config.yaml
n_layer: 14
d_model: 384
n_experts: 64
experts_per_token: 6
d_expert: 64
d_shared_expert: 0
activation: "squared_relu"
moe_layers: [0, 1, 2, 3, 4, 5, 6, 7, 8, 9, 10, 11, 12, 13]
router_score: "softmax"
normalize_top_k: true
routed_scale: 1.0
balance_loss: 0.00611
balance_bias: false
router_bias: true
n_groups: 4
groups_per_token: 2
init_std_router: 0.00652
lr_router: 0.000286
vocab_size: 8192
norm: "rmsnorm"
norm_eps: 1e-06
tie_embeddings: false
optimizer: "soap_variant"
lr: 0.0013
beta1: 0.95
beta2: 0.95
batch_tokens: [16384, 32768, 49152]
seq_len: 1024
train_tokens: 335000000
steps: 10398
dataset: "wikipedia_en"
Below are experts of layer 8 (counted from 0) of a mixture-of-experts language model. Rows are named router (the router's row for the expert), up (a neuron's input weights, with its number) and show model dimensions 0-191. Each number is 500 + 40 x the weight over its row's rms, rounded and kept within 0 to 999. Numbers have three digits each.
After each expert's rows: "comes after" lists some tokens at least twice as common just before its tokens as in all text; "gets" lists some tokens that make up at least twice as much of what it gets as of all text. This comes from a sample of Wikipedia text that the model never trained on. Tokens count by the router's weight.

# expert 13
router:459467541484506505542570440521479484502474550475513518482459486527443479434419583500591527478573505511458516530542545431493457475529467523444548526529507450486500504510515505526510499481472450488423472473514506453543436544535477522457535429506536478442507569488548468537496536511481476523531527558468463531524506511584562481461530455491532579478488486523538506538515514532469511581494421523481462563510464632460480543457412520504510474548473561435515437519566473456514510449443492569501499443531436479469536515552471526532487571550398533536544446473479480481478401523503496541
up0:572529522466478455526556494522530469464547475541487470534426466441450480455342467521516493481493518542460506497551576537491518471506526553490514502524480538508554467470554465476459505548519529466495513462491569504492534427467453540500426483582517491521497560464537462453437443508517526476530500509536471518471473509518548468470489553505498565462469461557533522543455516534467500513592480507458528552541492559511550503460435471477521463429475458421487396477499500546522494476479488448538445490437470535494471514418518549512540489615533551503448489451420550513508487459474472445
up1:459582504577533557398559521486512510569525548509448453465499448504490499463481534458532535467478440481541501502517536429473439507468449443511481496574494565446544489493465415527478505528465497565517464453523480447489514559458518493546522490483482513439545509526509461538515506549525461468522522447504487519508517518529441500532500499499471507538474451498506573439515489489456529499639492455480511509496508457542499491423478545507511481409533542502538533448484515511559555422541449580448462463496548500443479511425506525500589447546490451417485542524467486500567440568494495490
up2:521525469446539495492503516522447481522559557497473471578420484416502507501478528483451461483469484525593486513491513521488528575488547470534528526507470504527454481513568486500507495434533391508440498466517483527610514516548483506468529531539528535529473612543521504525529495352482564502545481518448527475561485552578438480475490496539490563514535471514551490505581544509510466467565496581455497543456422540439512564478446503496538534505478460489480489486462527483524474411466480460521538477508473478543571603542501520508547505555452521505531563521463544532519393463469523494
up3:501550417462513545552443528524545421472494483483501420526498560485424477557445525482518576481446523531437482437501520517524495453547586563435514534473487526483562485503543529489521497584504512460559505506426532547469451478535524479492453498452563522526463511468477494510483487492502456440549476510561537464524533463521503433475489572528499485489450484530471448494466529462480514503527475571555479503467497466461517498534494424487500469511507529446492490556568404508460481438492514468508461539531477595448446553547489506512514484546477588479490570528438447511533478480541522437
comes after: "  ", ")", "%", "|", " 0", " —"
gets: " |", "|", ";", ":", " was", " for"

# expert 18
router:510582524435449531483480556507513523522514579416488445479498487552425517566493423474519452528513580471532572530515547471567451430512538526459560479468446480498569530561508504515453535505468479538472502503498550441446487482488551508467435422508543520492477535536521525568549470498469503445432410455469469490484497486496449451452469522498487540457498525452498427495476543508455472547479511533500467517513497552469566524466509531550470524518476528526499540498517486536468500479456549519516558445531407486460525496454539574520469429556558477469471459509428470460526389531493512541
up0:508516555510471511520491478506480472494456554474513509445477468513519495573504582507427428467505472537535540492529540408414444462583507523487517518506453437460515542429521501468462474517526480516456506472549507451431523509547470510548479418506521506537511548494488530485508519496448557473456503546564516495453454585475495495508447515447538489558547438517497526457410452493453413535516441473535475488552525528518557539515532438546530465432463613481482516544453537465545573469514594471558469447562498512495432538577444479532482433501516491534574567472491512499492495415536498609
up1:413566496479413483524487536465563490569560503451543499446480477529520412516462526504499457468431499489504547523495582471476552522499489448538475546520480494436496487488514522485454495531450442479586495463461511467511454532558527493437452493492494523558436457509551497544482490483462516494551510481494476408460535439500542411589528521518501513499466470426551463508498513454509502567456518565403489534547470527536535511493452514479492446487507515503450470540581451533466426457518495523508507476515520439531425550410488478541540473556479468445495518492447443536458464535533556420
up2:475522476535436572537564470516464583549535592505487466559522577549508465563424474534527514577497538486509541518557510484491479523511500528504558521562537514509523516472540474541487528446504500452491467465426531501481501475509571484498495519516529497524597531517425520482496506476569555461496506502443524512445521492473483501474427570535531516463503494449522508532541563517561482438552553591512436475497504440454535516568505461549459540561505518543505461545544460520449414536446492543452500509493422507492510458473460469510508492554494443549514459491501476521514522536503491488
up3:484531551544433550432443480478450552506500550466476481493512586479528495487515480451496470461524536486519447457474586450486475541459546492386516502520507533487515477504577443508488483471485461407492477579526536544470501557543526500544512501501548503541529549491499525478486462527552538455477492481493550548475445531574519554472516451395461546473494522496553479416508547443543485522475455538532531527497452503435544549431547531516474526465481470486475554447567530467495520472559577549446542482481430522574496508499524515463488492570506511482479513440542468538502440413524554529
comes after: "\n", " |", "|", "-", " and", " a"
gets: "|", "-", "  ", " \"", " ", " co"

# expert 43
router:470479506476509481511480501568584540486567451550468438492473508531458524442454580505571476526503535457500518513442575493420520526473518492529545481490483489486573458550552513554534454522480512494445523463430514498571446494538486553485561530468517532508519498587510532482465536461534488573526556537473497482531471499436458568495550533485535559524417579463422443549524462531440460527516557517533452484575491471528460448496527525461479469472489474557515517483519421473428464510452528513548514431554462524442474518505449470504476533564529546509512524500482442455540457457547529524
up0:458508491511493497548516528572474529544497509507516484530522507536460552482491527511519476487478513564472461546467570527540555470570492447523486476474530498519515541511512441479493476519491444483485542532438505527447445507473524585432554448530553519496501465542445526517521503441488531486610493524463442538525498475441545451491441523503399520520500567510459537464632427489502482494523502481579536541489446463520463489492458505517541490521597547514482559498529503503505485530479556478481471444437450499539446620460559533504491554536576539517543549517463523467474513568520488544
up1:469510444499498505519426395494583499502511505545482509546472500479492517470493470528536498432497518557506484524471437480402484476485499495492515482476489503570506471512512507525503485584538424549488477565518493496540505501507493485540568534458486463549556567494492479558498558505461542446574547504509500473471517520570532450453538516574529441534474463525475483513483461486450525496530490451483544433538495522467471524489516442496512493535499522528510508580470440450528442530452504461506379536502499467470467493543478424430391457506500544453500462567476451418449539524382471516
up2:458541545569539409531489454414598425519511483530470516506539509475456554526551500480502493478413495557506473517507522549424455552433547498473516472478426432469534516573477396488575576516470567556490459553515505452522467389517565499536515537503507428495552523513516473443515554510485550505437402500532548554406482519479535477546484495493479495489507441541509564518480503467500479497584495514501546474431464511445510531505526466500496505465480557566483534521503490541457512456558490484501507499488466456526540470523445432546509446538527484406553559532443480474573521523456506511
up3:497479503538509523490439512515490516573481505479529498493432473495546518514454478512604494536405522483482483462492491537457482473544499522537596511557500503509490509472535510554527503554486418499556516435504597502459568539557506455513539475490518529498523538512520489483497409536461438486478497473513429504467553492498528551507566461475453458476508488527511492452479477483445570500512508497486440452451506446521507421480499508530502512447545457543468471480576482582594513470433561459507471500454526521543545485557457582521499505476483540457552519541484488492522495501496556494
comes after: " of", " in", " is", " as", "'", " with"
gets: " the", " a", " an", " The", " his", "The"

# expert 58
router:523499497504432539452499503441503524543501510424527455496439447528486412468508437453472462594509415479541500468577525511540440499493500497506423488544466449536515500447433517543435489447544519546526452500505487495439501484494568542528488523486504503456527484504454471482496533451515491532502489464420485477566484492560475469410558516507537550551461548482471506467460571510536429521512562428440472456561493426411488474518521476422536560556492461546487531494484518489537418508539543500451486564485523445407516422566492484448483468480558475513458484528534475496493531546571528461
up0:434522491560470438541465504552490457514526541480561440453516595497473500500470518531538510576462464494546532526484474484501576461526514529482442453502525498470434504540548506467515468479497399510557585486490545537451475500486420480544488473521475490479512528546475486452533517405612445552574493504481440498534482598479472455404446477522459590477538469447512529479481434499475502489548543476507493501466445522488475567533485477463496428489504520472484453558522529492486461503448503419473379463536465482473489466482530469568421466482515488539512509535489533454511501550535546498
up1:496486490512505482433400467453480492486531507533493544456426530519510494466430488519502533499483494448422466527452512512484483550475474496515529475473551501528499520485546490543469536556502508550462465501537593539504487512543525487543483496501531477514576495488489482438518548471487432475463462493562480488505507463497472527478460591460440498525521457535416536529505548509519447585526576487544444523548564426504551533477479545364552565503507489571473452500538466538557477439479500501524490482477461526507475533440481563399473466549545506525534514483529434522471549513493496441
up2:466512549576533511520453421485480548547481557517522485478514421529463512570525462478522485476416530514515541539513499467498544451491517513482506519507481490531452496539498472503406532425445420493554501432454531401525494520566521538491482508534474576523537509575474571467555520493469465551553489445506483522444452509593441480450498534419507474566461466497470544462514596523452528486502516463568406466434551503475509493459424481459483489473523544512496490568474570551519484500528503613549447486470507454448447520440565506553562507474576497481540465535515482522512488493518565508
up3:501549449535532577482497414493528466486443613457531497467477514457498574458537553535493524483485456438498420459553459507503477582537533488474492481505412488556492485459548486436554483511536525505526457464514433513487481481462517496465487552479462528557547478451564533489397486534477475550528505448490540508524518511483528475503507521480511503535442544424562479506530516501506450499491451490536536516445518485509439588584568482436436424432482500471468459523485520449490523509530519555502518572551461420496595479599538545483488447523450477515550458534444496531493503503456541470
comes after: "-", "|", " 3", " 2", " 1", " 6"
gets: "-", "–", ".", "/", "%", " inter"

# expert 37
router:428476534498533611527489506567566552522500508486509501548413422513530583415552555450497551461476428500562510545468490492541544466464468476446529572537535519481484484414513471560508542457551507449501493503506497522524576526537483487512519471494506511527548507500555507425545456447557509521474454468462424549523510576498471532440500454507504483473534555501504483429512533558431521523499478526482451454443459440526482499520479461570508557485477523465540521505510445487522524521481479488484541551453504480519487544534529469592479501442529488486609499511542474470493523612492468547
up0:517486527495500543478432499457567481482576478518469602523458495526522518530549487538539517549465449536473569506540436485454489441476554496427531481504514525524452534496571493534428451486529524469519495514500588469549499463489537556500487515523527463522557484503489437455509484471586408501537445556459590499454500513562533507472552497528524507488547543479509500425542548543512512538528515453495439468522589561472458459507509603470484459496585501487515499502493482462459446499474496567428469569503498425579502485485471451514475475471491505537537496553499517511544506498539541483
up1:401520541503541501489497492538566470603515513501603617540451516490551497438494495462489519469503450462483522493527540518439510468517548505490525407441558548535521521485561481467488486473599500500446485596490549532583500512491475483456550501462469520458446548505518442446509493502409513586486508402474466469517419556492534510456437501460487516528530512546558523480502470494425508490480489531477553523487458524517477495513493499443526571437398537540442495583547541500518547464477500491572464540480493443461473476544426507576536529502486507492562486445536512489492516547471528466
up2:602520464514552490520435465515516490482536574485442504448460499584551511578563508485605494479544473557501456500467479570470469466449512496497563561500508515467482445481456511515484549524492512519534457503595479556528581459507457553542553450501522482513493579495537477524522514495472495479510454510490547494492529578495498528513482503573439485504406561525474545563496506527523505477506492488463505490520550521504427525523463482563494505484505523463517495514495480593459557502506463588457506507524514652455580427515458501593490471455499548478541488446482436497427545537447490497
up3:427494617493574549559506508545513486454530516570546519504458517449591540508428487485486515526563503471554526534546524495502591453522528476484522442462461479468491521481472460498477490485523503537483491510559486489482411525504439558536455515491566475595462562476456565508536502491491479532440493511476518443468446507475558489443489455474511446517446549464506495501460476559477553543510495507486478448443503549470481518556474458498503495488453559476474486440447403492504481477526513537463401529551504521529425529503482487523454470457483475511527487411482510490421494553450527588
comes after: " in", " on", " of", " In", " at", " On"
gets: " the", " in", " In", " October", " March", " May"

# expert 40
router:450487542594441504494450543478558504500505551529481437495520481538565505539488535446491534482549495557537478494492538478506464519471471551508518498566409526553481475531491511474518563507506499548511472438490498469503484515470599529512503461459466539482537502510629505467541470523506547550488469442499518608497483456492482506503483490544509487416486475501580440471524566493476508466496558483558416513560442468456559559471488507587526534528540531474451501507531474577566537476419485505517539570504554466497554574496539452538421559501497482460502408472559494464523531551550455510
up0:589475476553531515403520499517552487513493490469477464505493516514476460494500495530507452486457469552518501532497436511509465523400512457544502527476540477476408552501544528481513514491464516489523478557460464487569527412414513512524477500525434551535519499450467505564580485497511521374483540578578501519498464485500537537460462483436496505474470524493525506522607546528517524515555463509556523564499517564433556468500484481439451450463534527518435449547484577550552501462502473497452522417530466527473519541439602486526480550471488471442551471515466507529466485481497515472
up1:499492524533530570506455514523537522520498477534485460514501562458599465417522466441489504447481497486443551427445478519461527547457489577506418496594440439473457504461504458495523559518459527471522509451544470501550521425494488488481444498476459490541484535447562458521563469514513523510529457479440521505444489380433519526564532578585551511485483501535523503541544507534477503541545563505512476554477464457479477493552503493519530566473482526496452506515484434517506427469512422578510499531492483489555503542528553505531430514483509547535487512538536474545579518498522435469
up2:488409493590442540468512461529490447627527484504579434482532519504560529542505486502459446514470510526522507423508486519500495468510586556460504568487443511536505503468505394490480507516518582441493448505474472521461462519413484518535489507428497580470457537475470535470544514510527538500473522463485472489482540500543600533543552461490486485470540510516571553491459528465493489453494489504543417443496541520454492453463440530511469563483487544488433528496480492498511503513487515443442535516515543447513572517491581473570514511522543607541548484420520436515499492393513522482
up3:500490571534508502547456475447475469555480521530475461484469473521521508524467536463500503441487435499446523512587575469493535494441517489479476461566411552537473508494505497490467501588454508520513507502498437497528476494476489558455507429554429489409499424468516487511514512501451490529536541439507507533515513521474526548485502455462547455452491437541530435472440577377464522448425475517547531518603474507452530477386494495471448462502472484485534483485502484558521574542535484516543507547518507513498535522477543461558494516476491446500567446496450500517514478453520522495
comes after: " of", " in", " to", " the", " at", " for"
gets: " the", " which", " this", " it", " where", " that"

# expert 55
router:555499516488523521507435415447586464527620420533448460464489574520512489538525445432572498403583499409485509452422507488492481464545463519428525515476489519451482522473487546508453587518497557439549520474489508485441490522549527598597512515554499561449480471483429469434534462476509523477456493487459462476532497481534425477510528563534488544424456469457475512533563486498512512485555487520455494523530475487476521489511528432535439550542543512498467502437406513539472536521482528474420530517505513495444518543549490410465545451463458400444507479474584511476415528453565508563
up0:520591459562504492529532528531520495521510419402509500399479583574562480509520445493491445479537493490495454498479535529556500504519493479539590439578454517476509496511444471491518510606468484463485562442504509525585509522537489488517485389461459551514512479489476373456444522466462506587528418534514530528530485498491542463528480591498497463504389516507534428524469522461553490488515415474453466535532482523506521562558500479513484477480526491492484482426475511579444495530515513540486523521521434545503558483523512510501514546492515418488491502405521550496406544471517514447
up1:483534477527495535446476448527531481580512594449527457513493604499514498445455486505452506549495549554454518440461489468426437434532506570513482442427473442510481525501507523524435581510481429555510571538521476527515466497557539559509438565479450516468476470471525517460467477527491513461525486534521458529440494465492543501554474490509566532433505568468444488495599479514501492499509449524501507459519463410498443454508507508482505483505471506441440538444507555449476466527491515517504534460490473516489558474548496452468544538546478516506491543508500472557489536455540536466
up2:544502446509518491447496482513468528528583482459424520530464497497487470510585500520518492504542496467479516523490513505452458438529485455501438586449536470571475465476602363449546402560524470491506553451553559522545535528455485529483468466509489564538442476434525442488463391518515532500519455448540527496517513514499440577514490540520459500506506485540479480553511478489495536497518464535530443475565519490432544546521481561541497548497603514522470476523489520468474545501552503464519492469524530493447503558524568523498571491494453527498526517546473483463419530473419439423
up3:439535527543532498510450419454474476542499450543484520524537451522481507529465439490541528447463577507474537480513495488504546530515488546461575489517537485451486534457501589482565507540467501468496511498514482580440466541433481480530505474535534512547536548584471479523462497572544500432485449494437502514535471449449542513503533521490507460515528412477396503505447471470451556570508512497481491421479497509534451433395482495467429476529498502491518496476463515533488492509473504481510377481551464520506518543491470536538538445477538496505444525465552524502586498573453510534
comes after: " (", "\n\n", "-", " \"", "=", "°"
gets: "-", "S", "C", "M", "c", "N"

# expert 61
router:523513521556474530529438516572520485513551529574490489526529517513505552464511506496509469502514489535485549423515480528546496499520452543546537497491568568578567475530493526477518503516517451469586499496458505457486514504464493524608497468509486504485552418500504476500522630479487516503591477453544494469520592527505596505433513519487455442496497529549485525474563568528553479481489429480535482555496511459563488504534525465454505461538564531450465463545505503494460534505509463475414492518460517433445496542572547551551473538485443507490529492524498488432504526481459596531
up0:480448475535454507501390512493519498488511442452473429497533491467507575432575415457559458453480505507441496565462526436443494517521468558562520626478493534490526546517502489519551508488500503459526459461524463503432490442512474504546492473497501445563495494509482463537533565511483540566490490451465505469461507450556484489532533516505400480522441503501551543486571513419512563541493448520463541521520510430498561548447465403442492467497496477478552504488605447514444484437569475538450515491471536471541546543432477543557536506584401550490548490515489431497461499548496481401
up1:509428496522453378472473503453485516523529503457442479578509464525416529498493459566537436442486505539409601480543443548535448517536518531517532511524477483446472516469460488451468552535412487486612444498461434526566518568500406503485490471526499519552502510465483531436503531519455395468508488480471542505579511466477429436489434475512418520564506456470498498540465461524495499495521562490544504551438546549609476497466594473504516484528481466509474559525518495507540484545500521461492561538540476443559537479484445503452473477454458575486488476505517500563521494431498517499
up2:481546463525527514540589557539474434556480553547435458492478479521435504499490487455542501507477474546519544513568479533534453547444531504535512505571534545521489523445477507487524539552512451502551487537521542505468559513460538514539522605466518510481513460544511486547470515602499568454573484489528509526486451532474507513580511528520439447448500403530465501536540496424531483473542457482551555465489454449549480497539503512488498542528469471462511512553449459528478475577576493491519484440469470485497533483517498452581524550557574539402476511497502506507485505551511523574
up3:549490510554502529529493584465583488501464500538456454525475513463441506517475473572461560476436465537569523493436527499512501555421531567526519465498481547454483454469477499515479437544469426469461488541515486469562509482494499497574513513585517563571493425500487486474497429523540595465524511533439491459553525535439597500385498535500476537507493533441454537567467518465556504551545495502505483535484482498499569529495546484487478446574440525517552397472502468525470489527525533521489507567505486516431501543535522538428580475502503438493486498532550533497500498536530556495
comes after: "=", ".", "\n\n", " =", "\"", "See"
gets: "\n\n", "=", "\n", ".", " =", "In"

# expert 7
router:514456457547432455541469484540460525483480509555512469496504564470529515546484518483564491499550525554493466527510484483503509477555470545535490516429518465475528473549505453445510554526403530579535493495468509474528482573498601497454458552474524502540468495504505462513452488480561450455522504489486509497520504508507484490515514450477534468528550491427537487485562436454575477535563568432484436424517574557523461525503402451596466537492519462517543521450506468459467430451455477466458492509547485517499552489467545502454428487472521477518447565559422485476525558452550437521
up0:483474440497482495498502426531508498542518515490521463522474571444517518476521491528533516495494420490495531467457524505567519430536506499540515590521522457498454573488550548481541521434518521508492498576450525465505497475558503400446465478417464526555512514525496480585452493504501466502489547485486487520377545541504481474485525474509528526527518475490542551456569495502473548540490485453439479480507559567507506449565439363473541509488516528552406507447510515523535442506447475514509486569497478496459525539483528501544457504509447575493503453465530479511512467556477536511
up1:520524478510462484557483485535475546528457470500595515545472444548450487510522463508518469516572424519452516454548476480474428469543502467619507453481502558467484629558513406538497502496544508499545542518498543556548496476518572546529500551523471519512503483510512555471489445549584555490464483513468534547446455558532535422515514462470461513579512418505482445497472539492571419456544517457553480536455521471480459456542501568574473422543515489554394499467530535509482451537517485441483484537504544471523476470444460481447508562567432495537435489556515519499452557489489500524
up2:555548537512495480469458477471526502505461490545543478474491547521463493481524504500521446414513497496508466524483477457472470510465521521554608561470500521521470521610527491567466528443475556467493491526569445599530511455539503477611525513467430518503503473501517536549532469448494463419467483517458504476430493472571402470528456489466525570498506508503543501537526533514484549426427494480498503493421537550540451541494496506481501522587439587518483522491468468464504459571495458421589552500559463509496526537408501480509485534552505463447465478514452500571447497544438512477
up3:560490478521501485542457548479556497477500457507532453474454533445524563507518533448537548460513471454458462486480551543521444490485469431501449455533538447476498508530456480507527557540483462491461482555476521541574540540446470433559471521514434486494426537481496510496501480482528512531535416463511536529498474558554496541477496436513501421471475439459499508475503545503519512558459528564500510494481505436515519430483538483536496461456408483490470547458469561487473411533504362450455489469480498544472535557528538548495500500516517507476584457476527493388420504476533465491
comes after: " was", " is", " to", " were", "s", " has"
gets: " was", " is", " had", " were", " has", " have"

# expert 16
router:509489563558550529527483506532525565569463493515481573474447482566469560524447515433569500471535457508467550469500417492512577423459517511460494510433447469519566466530549541510480446477473528435462529551577542521550502479521517497519460478517537534470505434430494503551466532481516481509479567473519492474515492473449494478459535492520459541460469500417488429478490491513537458450499472419467494460564492506534463485513546498445579523555421455505456514486433468409526548556457483477468498518492476486496551525414503447464554449486527514444470533528554431480500579430489477493
up0:434498515505447534492466509504485521601551534552580520471489485442407441525507511536481511497448461483514465476531493501463544468505572504524526448475489463527525531473468481495471495497527547437554475520545486488460452478567459484594454498465511482432556484527472471446472460453539440496492538535470512521523503447460465522481509530557476445422509522449534479530412551528526501482528548554530532547513501546535557541480526559441545530544498536561557495583457482567486487491437502472468441476565415516505417457445467483551465427520592410557607481520501516527452539560541523426
up1:441439501524530579487486564543538490512448575502485471503472568467484475515458542482487482513495512460451488452508482522477467523507527488484517507485539519467497572545501460515491382499583471554532511498528510492517501498477550526563475466486478510548561440515467478509540583484468488596523461519461589513453494506471533462511570484506431536495557395494575597483542418494563517503532572485482509461591487487521445495457486525412522493484466512497562499393478511498479447488467510517493506516468483496547471558499546489575511538535568485466539507499477558568498557513529579445
up2:427529428520542471515451503466510534523463478456508517493488446472506484506561476488486452536501409517506522525461466489550531552535479478514421556538528509502491487477504445501538537496403523477577532509542491450518499478496429462561489468499530558513431557591516444469534507497520529516476529529530496474484552469462500451520487472496479578505487556414511449482444543511542482522514459423554428440524510476441569481535553504521493531517510508557500482522512519513473503485506494402493490475453438478509491436509565516472578527514445507472414547431563531499580506512502490486
up3:472523446497501518516439537498473535477529487446545523568450450487456514495485513497536483438488475445471500501541498561450516523429539496456506489481462527525489492543485530450443386528508500504478474513449482536494496509489488541520531500523437488513505459479563497535553500460365470461609492473458540470515492413499475532489480472458500509494522499574537450462461479437520470492516564466528430481554553545478446507500541515481519448451482528460562534576503473560461533521471509505510511471506527495479452562449490514507570482511543457438537453536523499511522532498492482505
comes after: "\n", "  ", "\n\n", ")", "\n ", "1"
gets: "-", "|", " |", ",", ":", " -"

# expert 21
router:469501522550507537577471524523468494542579514495503513448469484600481533464553518464511440504544566524515524451451500505489576568500507531505532491489505518523592478620563512454437474462525524470451492521465503432470519462476494485493406478479532484476514494498583574555471535484518481534516566538506519471550517547518475463489510463496534514506380461443532525551486448506457477439477499470542570525580471524459516508491499492495543493477437503417458559464466524425548486445476488481501486367578431542453568515416473445557468511479503543508484472439448506451489474516523465546
up0:446505446503477550509499507473440524569506501492501569556489470541520531421537458522504467498488540491502437490475549527528568511490506489467521415489576521537456379516557497504466436509542498442551481585492514457537536511531421508486400477479579454511444480493491507513544484530492508508527531524497467588509453483453513529479484459439485491536525506485559525490456480498481540490538489520521512484511531523495538585473503489478485544490464524499495495500564501529464493608437489502516501534503528546415534566462486477530437519487561581443483492468463576494496458507512448559
up1:537507468545485444464534504468500495467513504456500566517426528528542477474519490369497486442479491460473469463524522430473586571507478483511507512565474500492512515539491497554428497491543611483484576514534522457513518474507464562467430522503462561437516438513438475479494520457488407420543467497444555518495498449525521487528452531440490520468495466549577515516517447489463481531530462555464545503507524485541562522543459545536502588507427505451463581548452444474500518552561525567498437483534518556464490472517540472597496503477446474477527509553532519487554496481529418474
up2:456486516496497531505385491462466507466533500480497471504559567468491529471441529460504471422450501481435505491594542474503486512519519578525497498524546531507567495487557452530468395466502506513516421511466492497499485545565522475456547489481493440561518473479589496509449506488494530429460510514484506427532475583570489485471419502478501520481514439475507475471534436492473481511509497481465536530429580522448543425497490517479566559442522536387501519461586550472549500493525585543539495530509456529527538484503449486467550501478523505462533440500500493490453509570566568537
up3:453528500450474442555519423506519515551482576474537556439431538607562383483493412534442577468545554483449487471512468403487573479513479528525490498511514487484429500474521526419494474484497549524455533467473464407430521530519519511547487502435498525472536509565529528512529505490543558500522530506498548502534433525521476471509530438510411514459490473519465522484484456457512530497514433505478494526497505529455505509537477461492446502585501457460504544573502485504425522539530490439540545457524407544533470508477501481586560468499511482517496576497524491469525522565537509471
comes after: "\n", "|", "  ", ")", "%", "^"
gets: "|", " |", "-", "\n", " first", "{"

# expert 47
router:452437513535465447482450430558509530481560513514500474485475507466479528441418581523521517474528491538481469520491557544533540443425486514488531440481513457455518461536578501520517449453450521426489404510508515465501527480443544509487487433508487474558587482561601506499503482441532510542552533498512533498561533552474508519420531436538527497496453558541452469493537523519434475408441549489505433526537472490478540475517493568472524454471549492466526502474474426468539557471435502497589527535497475443566447453442445452457455552501452488566473479473510426507496495468525458514
up0:510492452455472484473461484509441538531495529504605564510503491504567456524413478519540561518563415489494463468516503465422545450547450524521475553467520540404529486496513494534548526561468558455557477499536479485516495472463511504482515537489520533536466505493467523486508427507491513469559577515452480480495489511508479402512444483474528508548478438455494497525535471513479521447483461516510448522477487456479513432481446432470448576561519532572527537498519446506482469492459486494521528420542389651539471470522482489501478479532458517456497526426502547539445575468562455525
up1:529470555505468548559495431530434518487500516546473472479443448510523468543424445535501468448510430488495431490549525462522530507466433459425476505500484484556430394452499509500534474459505526445541470530448473536481463496535529558558505482482533466470491532491470546474557537540486474451464521500545498527568451495553540543499487534513494517483457508476563467513500518449440451539480451467397457477496578584446553459487501478450523541477513504490525457473490419551520528431416471508479450540417517554452429483515481490516546526464537524455411483521540453481473615423509499528
up2:532479447522508565549513460539436505489519484552510512507487538499448471502444520572549508548461414513496419554570440470470551473496551546511442494430503511483493467475569570472521483511393473504492458507537533457493553434524491517600430548548493429507535488555491508460511443457518557528497508524505479564510558458513475455426488506474498549552479518547444473523445502439497470558477513533526513494533528502538503542528452572441532448511457455556484462451535434502572488431482551565495508476473526444502437462514494495486514463487454455509528520514502487485453439508502470424
up3:479453424570550463565492440456529506470481467548556483673499422436423576439514527446503470493529519513515416437539444475437456573521489434493525464468561522545502422527496534467460469569486499496465480506487519545531538477525530535488481533502446454536460494483429492471484482504567568524519532488538510561534472479427493475469574541490507429524502548477455451542534432433517444487552519485563505474494546531522444488565513472475477538494495504451511432419569508449495516445548467470463446517467494505450458472492448450539479503483444550474464452494543478538509534517475476465
comes after: ".", " of", "'", "\n\n", " in", " for"
gets: " the", " The", " his", "The", " a", "s"

# expert 49
router:409463529510455546463443527528448449552470481473465388433464481493451558504548561439541490492592500531504482490425546475585546500624532547459574466445499470414530438546523438468505491470430447483483492462519544429479535432437534465568491490520499505524484511525558435480417505483426532512562397458508504530506419498498543407475471512574552451485539562459471532525564487527394502481508425502575521554546470467577532526458484455491510521514487517491456520451502518557477563579477476457519558436484454514444525425498515554521534510512453501469498484529496512489485492547534528529
up0:432459498445462516517451509457478534486509450492509515452500518464434511505485550507538546495531478547482428580460539416556512541521565531478539530541493519466539529511475453566415493441487532540470479439539515539484477517491510588515528481485460500463464545513523479459550555543524472520584476582538475614537489501499543448473522457496509531469479403490511564506492487541518517534525466579453483517479546496508533466478475451445514380519423534449496466422523529489392509467532497539532530513461411463485527462469495523492473532553396491479492468510466591549424518517463491515
up1:488480398413465540571471538500460473538388524447445479482546473539424484505470527526486514428483451460540508478533488542451528496470574556516455443491539428530525574496465429470611447411482563450504586550583470452507477501501490504479566532537419512506468497570504522495465510511591572450495480458515481483550506549484522419532412533463510467523556455505522493567526495500481562488490500484509480460539549485527477523468551489456480508493480476519437534501555481507531521532568528506465483494441561513550528532544517543547510523561512467550475565500421473522488502528527475456
up2:460538497582581559512397504472456500504467488485467491537458542467462424566376564498490526465543529462540503488433450492567541487500533558553481474477494457480513490470490462442446470486511484562531479477496525519428547502482502480510467545488540533528471494444526550550518526490513499455513555588520526506488446461420480476522460524527471482498529453578559548543516482503534535479530526486461505528515531504504465441630560476467557544469497447496527501477478471521417596537515486414510479498482493497527512483511503516489566470414508481524505515501481509485486498506495514512
up3:451459434467557527422489447558533441526548511537504550477524504553563505490487460510595481567479591510489538468444516533498537466567552495551463479463556437533503535487550441458474490484524469565476472526486535512494528528548469467503527516513470545461509504414432489531491468572448496497536517506511567467539483472514503425495461546472483453456508512534482495494535583584463473444475444558470519507469446481551498487527444422531497514484560471569470579499514512511540518578486484471580504428506531518538561506469476472533537539491478526509489413482485509580487530503470549489
comes after: "=", "\n\n", "-", "|", "\n", " ="
gets: "=", "\n\n", "In", " =", " Total", " Country"